{
  "d_model": 256,
  "experts_per_token": 8,
  "d_expert": 48,
  "d_shared_expert": 0,
  "router_score": "softmax",
  "routed_scale": 1.0,
  "balance_loss": 0.000152,
  "vocab_size": 32768,
  "tie_embeddings": false,
  "lr": 0.00485
}
Below are experts of layer 4 (counted from 0) of a mixture-of-experts language model. Rows are named router (the router's row for the expert), gate (a neuron's input weights, with its number), up (a neuron's input weights, with its number) and show model dimensions 0-255. Each number is 128 + 24 x the weight over its row's rms, rounded and kept within 0 to 255.
Before each expert's rows: "gets" lists some tokens that make up at least twice as much of what it gets as of all text; "comes after" lists some tokens at least twice as common just before its tokens as in all text. This comes from a sample of Wikipedia text that the model never trained on. Tokens count by the router's weight.

# expert 54
gets: " the", " his", "'s", " its", " The", " their"
comes after: " the", " of", " his", " its", " The", "'s"
router [136  88 102 121 157 109 173  99 103 144 145 141  84 151 129  89 106 152 113 142 153 128 156 143 101 161  75 101  89 115 135 132 163 144 129 100 140 104 146 123 141 106  95 119 105 137 153 110 136 139  89 166 109 121 149 108 146 163 145 136 158 123  84 157 110 109 122 151 150 125 137 115 127 138 130 102 108 141  84 119 133 131  98 133 148 122 103 140 183 125 124  96 137 142 123 144 141 169 144 103 141 102 106  97 153 152  91 144  70 145 146 128 143 143 129 143 144  87 135  75 101 128  95 134  90 164  67 154  81 148 132 111  97 102 136 145 144 121 136 106 104 122 138 193 147 117 130  88 128 134 128 127 124 138 140 118  82 124 148 113 140 131 122 130 158 148 107 117 126 100 150 100  92 100 112 122 121 123 143 136 160 128 138 103 110 137 151 186 146 135 140 132  98 148 148 153 163 155 103 127 118 134 110 116 114 144  79 130 139 136  91 174 149 140 129 106 120 138 119 168 158 159 144 132 190 168 138 169  67 130 116 118 175 128 184 124 134 137 120 125 113 113 150 136 159 105 133 156 119 102 109 111 109 153 134 159]
gate0 [168 128 150 132  84 126 120 105 126 147  99 137 115  90 144 161 100 112  93 103 134 167 139 134 137  99 123 137  88 108  85 109 130 153 132 131 129 139 122 139 107 100 104 110 119 130 154 137 113  84 137  74 116 156 128 104 124 103 138  97 105 133 129 143 147  86 116 106 111  69  94 167  92 117 129 117  61 149 131 132 120 153 101 133 125 123 135 159 106 116  88 112 150 164 125 162 149 148 127 125  95 160 119 149 137 157 115 156 137 162  57 105 114 150 132 141 111 116 131 129 142 127 152 145 126 157 154 128 175 122 125  79 160 114 130 133 131 135 105 126 162 121 137 105 219 113  88 113 150 109 139 128 118 187 134  75 154 139 132 153  97 135 102 127 119 154 124 126 129 144  99  88 146 185 152 115 117 103 167 114 117 145 142 114 141 141 136 125 137 137 133 143 167 114 150 137 119 128 152 169 123 117 176 189  97 167 119 122 101  86 131 112 149 136 137 100 144 163 120 132 139  93 136  64 153 106 109 123 110 134 108 159 151 154 114 136 129 118 113 147 129 107  99 131 127 153 130 129 105 129 116 147 106 113 156 152]
up0 [147 148 139 129  88 108 121 116 146 154 100 151 126 112 149 146 104 142  93  91 109 167 117 151 120  94 105 127 110  93 102 126 122 153 157 141 125 138 139 142  79 119 111 131 106 137 133 155 128 108 138  85 122 163 114 115 111  95 134 101 125 126 138 127 167  83  94 126 114  73 109 151 101 120 122 114  61 158 138 122 110 151  79 110 121 118 138 128  77 110  73  85 145 171 109 157 148 140  97 132 116 142 124 153 131 125 122 138 147 147  62 108 120 142 154 171 114 115 123 127 126  98 152 141 143 128 155 131 176 119 129 123 164 118 117 154 139 126 113 138 147 138 133 119 178 109  95 115 143  87 160 148 113 165 128 113 143 150 119 123 115 141 120 131 115 184 124 119 139 147  82  84 141 185 134 134 107 107 181 121 118 143 125 119 117 148 146 122 132 122 136 138 182 123 133 135 106 118 156 149 119 121 172 194 102 180 138 125  76  94 126  98 149 134 153 112 147 147 100 156 124  94 138  70 155 107 113 126 122 142 106 164 148 165  92 130 159 127 135 160 141 138 100 143 126 120 127 129  77 121 120 150 104 136 122 140]

# expert 78
gets: " the", " a", " as", " first", " member", " an"
comes after: " the", " as", " a", " was", " became", " of"
router [109  98 133 115 110 111 135  96 119 160 123 111  63 106 150 130  76 148  92 131 122 111 146 126 112 159  91 118  98 107 135 104 165 158 133  98 141  74 127 165 138 126 115 131  99 100 158  76 123 157 100 150  87 107 142 124 172 147 174 125 147 110 120 130 121 100 126 179 107  89 125  99 148 114 131 115 149 137  94 134 137 101 118 127 165 126 111 139 145 108 125  91 161 170 132 176 139 173 150 119 159  89 124 121 152 184 133 129  80 117 149 143 144 139 136 121 162  88 158  97 117 139  99 140 103 131  76 119 127 120  81 113  95  96 148  71 140 108 170  87 145 135 158 119 129 132 131 118 123 133 142  69 140 132 134 128 116 126 159 134 131 139 117 135 129 141  97 112 132  99 132 118  93 123 121 101 135 117 160 155 162  99 123 140  84 159 146 147 131 164 159 139 122 146 125 185 162 127 154 127 122 144 100  96 127 160 105 136 125 135 117 146 132 136 158 120 109 130 104 139 145 118 132 148 178 144 130 145 103 122 119 114 145 142 159 160 116 144 137 125 103 109 137 167 159  89 105 170 156  96  97 129 116 146 123 155]
gate0 [115 131 162  55 111 156 189 155 127 116 138 137 117 122 114 162  99 143 130 160 113 157 119 120 122  86 136 157 142  84 146 117 127 124 139  74 131 148 112 132  99  85 148  94 101 139  89 139 109 145 164 107 163 158 142 108 168 108 113 152 144 122 173 114 148  82  67 120 121 127 141 129 124 136 115 127 111 138 142 128 104 128 115 143 163 113 142 118 143 127 126 146 125  86 101 114 120  88  92 144 165  95 142 160 167 157 171 106 130  82 141 127 163  93 106 142 137 105 112 134 112 103 108 151 155 153 123 167 148 139 107 155 106 124 113 151 178 104 107 146 140 138 108 101 152 124 156  91 140  99  97 127 117 120 157 119 142 139 129  80 116  86 106 124 122 161 150 160 106 170 130 139 129 167 168 144 148 125 155  93 136 153 135  96 147 139 117 152  93 153 109 107 130 144 105 121  97 136 130 118  98 151 100 110 114 145 176 150 112  83 101  89 184 114 142 144 138 121 110 101 138  85 130 138 148 144  95 139 101 139 126  91 146 110 118 195 124 130 117 119 117 142 155 126 110 141 160 120 123 119 143 141 136 153 116 132]
up0 [117 157  94 190 118 154 114 156 175 116 164 132 131 118 141 141 129 138 142 115 141 116 143 101 147 138 129 122 159 134 134 104 116 126  89 129 187 133 116  82 105 157 102 116 144 143 101  91 141 118  89 115 135  80  87 155  94 107 161  76 138 159 124 143 118 118 109 104 138  91 131 182 116 117 125 123 140  95 145 107 142 154 171 130 140 160 142 172 153 126 157  95 162  81 128 116 136 122 134 100 122 198 163 133 138 130 116 145 182 114 142 142 104 138 119 114 100 150 132 130  92 117 122 132 110 167 136  73 150 126 137 152 142 146 121  75 155 113 105 179  85 154 130 146 170 119 128 168 119 122  86 129 158  92 140 110 128 177 157 120  88 143 127 153 117 126 147 131 134 118  76 148 114 128  81 120 121 103 145 103 125 113  91 133 122 150  94 153 130  98 107 166 146 127 118  99 155 143 138 123 125 109 105 139 133 147 113  88 139 170 165 140  90 138 134 145 111  89 144 112 107 138 120 124 144 138 121 138 116 150 166 118 101 114 112 117 164 152 107 122 150 134 148 106 123 111 152 126 109 143  96 121 118 157 169 146]

# expert 89
gets: " the", " its", " his", "'s", " and", " their"
comes after: " the", " of", " by", " to", " with", " from"
router [114  91  79 107 149 104 165 111  95 139 134 135 104 126 146  97 126 159  99 140 148 117 149 125 103 161  78 112  96 102 140 121 174 150 133 130 122 110 146 129 166 133  83 129  91 134 172 115 147 135  70 154 114 105 127 131 141 144 169 133 136 141  94 147 107 132 121 164 128 100 134 103 153 136 126  78 122 116 108 134 153 136  91 104 148 133  95 151 151 127 139 120 131 150 133 160 169 172 152 115 127 109 104  95 162 184  98 140  96 133 170 152 169 140 129 127 163  86 166  90  78 156  93 134  93 157 103 141  80 113  87 113 112 117 145 110 137 104 148 101 124 102 166 181 127 138 130 118 146 144 125 134 121 134 131 119  99  83 143 116 153 138 123 101 148 150 112 117 114  99 159  97 113 107 125  79 104 120 120 152 171 131  94 100 107 129 140 165 131 125 145 116 132 146 154 155 170 129 129 110 122 156 120 112 125 149  79 100 114 131  95 165 126 123 124 135 114 145 123 150 153 125 141 142 164 146 119 154  90 135 133 105 153 123 173 136 123 154 127 104  84  95 157 142 147 108 128 144 158 115 106 105 126 136 136 178]
gate0 [122 106 119 114 149 110 110  71 134 116 135 137 115  96 135 140 120 103  81 101 115 111 110 114 149 122 120 125 172  91 110 126 143 110  88 160 132 190 145  90 213 122 142 120 148 127 148 144 160 138  93 123 143 126 122 101  99 122 136 127  96 195  99 144 120 108 125 109 165 108 149 154 116 132 126  99 100 127 114 152 105 133 111 107 166 126 158 107 125 137 177 137 122  93 173 128 195 115 144 131 109 109 131 131 132 121 108 118 118  86 114 146 141 102 126 126  61  72 109 119 107 152 147 128 132 126 130 158 115 144 136 142 131 155 155 131 115 105 124 141 125 119 140 124 133 138 103 132 133 139 113 120 132 173 152 141 133 161 134 121 136 142 109 149 141 113 174  94 158 118 148 122 135 106 146 104 102 156 131  96 153 137  64 145 124 135 126 105 158 132  91 158 131 128 161 136 135 138 145 119 133 121 115  98 118 125 119 182 142 107 185 140 114  80  88 161 176  80 128 116 117 150 133 134 119 113 112 138 125 143 119 122 170 123 139 158 172  87 107 138 172 167 123 152 178 150 102 119 155 123 136 117 137 166 158 105]
up0 [144  99 142 118 110 134 162 204 121 117 115 112 170 152 148 113 153 132 179 122 154 177 137 130 109 132 129 161 103 149 137  96 117 130 154 140 123  81 114 135  68 129 115 144 133 121 120 116 126 111 157 139 113 135 131 147 145 141 105 105 169  91 152 138 125 152 127 119  94 147 109 100 144 128 155 156 136 135 139 122 162 165 139 140 102 140 109 136 148 105 104 123 126 165  99 124  77 124 116 135 129 160 122 113 140 147 140 119 142 170 166  91 125 150 115 145 194 170 137 132 158 103 109 139 128 158 136 115 139 123 130 149 146  89 114 129 118 153 110 137 121 107  76 134 123 119 156 115 132 120 138 139 120 101 119 127 108  96 108 119 133 101 132 126 146 135 104 138 104 131 126 160 106 128 117 140 144  52 143 169 128 132 157 137 133  92 128 185 127  97 176  89 126 125  79 108 162 125 102 135 115 123 105 137 125 111 142  95 136 142 103 104 132 195 166  85  98 170 139 133 147  93 124 116 130 148 123 109  84 111 130 144  77 113 110  94  69 169 131 109  77 107 130 124  83 107 156 166 110 136 125 130 132 110 115 154]

# expert 67
gets: " |", " 0", " ", ";", " /", " 1"
comes after: " |", " 0", " ", " 1", " 2", " 3"
router [133 110 106 138 101 108 126 105 113 146 137 160 118  77 135 119  94 141 119 159 156 132 157 130 138 167 116 117  89 105 116 109 175 122 159 136 140 116 168 108 102 112 104 119 109 110 132 128 151 152 115 123 126  99 189 130  93 142 109 109 133 144 125 146 117 105 124 157 145  99 146  98 133 135 145 132 152 140  78 200 142 117 118 152 124 102 127 130 168 106 134 139 143 133 142 135 122 146 175 105 134 130 113  88 125 143 101 139 119 141 116 146 178 133  84  89 134 101 140 110 147 124 107 181 113 128 133 138 118 110 124  82  98  92 147 135 117 137 167 126 105 115 119 142  96 114 101 125 113 153 113 109 138 177 149 129  91 130 177  85 141 164 115 132 121 117 107 107 121 110 143  88 117 112 122 110 115 105 134 133 143 128 107 128 127 114 147 145 171 125 125  63 111 126 119 147 144 196 149 102 110 188  99 127  72 131 106 128  95 170 134 122 148 154 166 157 142 136 170 138 156 140 149 115 123 141 178 116 153  97 110 112 128 143 144 165 171 158  81 103  90 128 181 136 152 119 139 159 163 107 138 138 135 145 121 153]
gate0 [174 132 140 140 108 131 162 159  97 148 167  85  94 131 125  96 117 121 165 154 156 162 116  74 134  95 130 139 140 108 140 111 131 122 131 161 151 129 115 133 137  88 144 108 115 168 103 109 151 102 116 103 126 165 122 115 116 137  80 155 103 118 144 169 114 144 108 128 147 109 138 114 107  95 169 138 132  86 115 139 148 133  89 150 141 142 127 124 140 156 123 114 115 100 132 112  74 125 114  68 151 163 132 146 130 102 104 117 137 138 151 115 110 104 108 128 157 130 118 147 183 140 115 146 137 166 119 157 140 122 128  95 115 156 135 111 124 167  89 126 168 129 104 109 146 172 105 110 141 108 110  73 124 112 134 161 120 116 141 143  97 135 109 174  84 105 104 147 111 133 154 127 111 122 145 118 166 119 117  88 150 180 105 165 141 111 152 133 130 112 138 155 111  76 160 100  95 129 132 113 123  48 126 124 117 102 142 120  92 124 145 143 139 179 131 114  94 121 123 110 137 130 174 157 137 127 120 184 115 140  99  82 109 122 126  99 173 130 107 140  91 124 114 107 150 148 113 138 120 122 175  97 108 115 116 101]
up0 [ 94 114 113 131 119 133 109 102 143 101  76 124  95 171 124 128 129 141 105 110 156  95 144 129 150 140 158  86 129 110  80 141 107 179 142 102 132 138 126 144 135 156 148 152 162 113 126 154 131 136 108 110 187 117 147 170 162  99 127 108 153 107 122 128 143 136 144 130  84 123 134  97 149 124 109 118 102 156 137 151 150 141 177 135 128 145 138 141 143 100 135 122 134 140 147 144 134 118  96 131 123 110 130 188 172 143 142 154 159 141 142  85 139 125 122 143 145 136 177 100 101 117 142 100 159  88 124 133 131  94 136 167 134 136 140  85  93  85 196 116  87  95 153 131 111 163 140 136 133  99 133 153 146 125  48 117 110 149 129 120 119 144 177 110 164 130 178 132 129 161 110 156 188 154 106 114 111 137  81 115  96  87 148  64 160 132 141  99 123 135 139 110 145 138 148 130 166 127 117 129 134 138 120 110 125 120 144  99 161 105 139 166 133 123 142 102 124 161 162 119 120 112 121 108 119 148 158 139 115 115 113 173 146 119  95 140 137 114 140 158 119 144 121 128 127  93 123 132 133 167  95  90 119 122 108 100]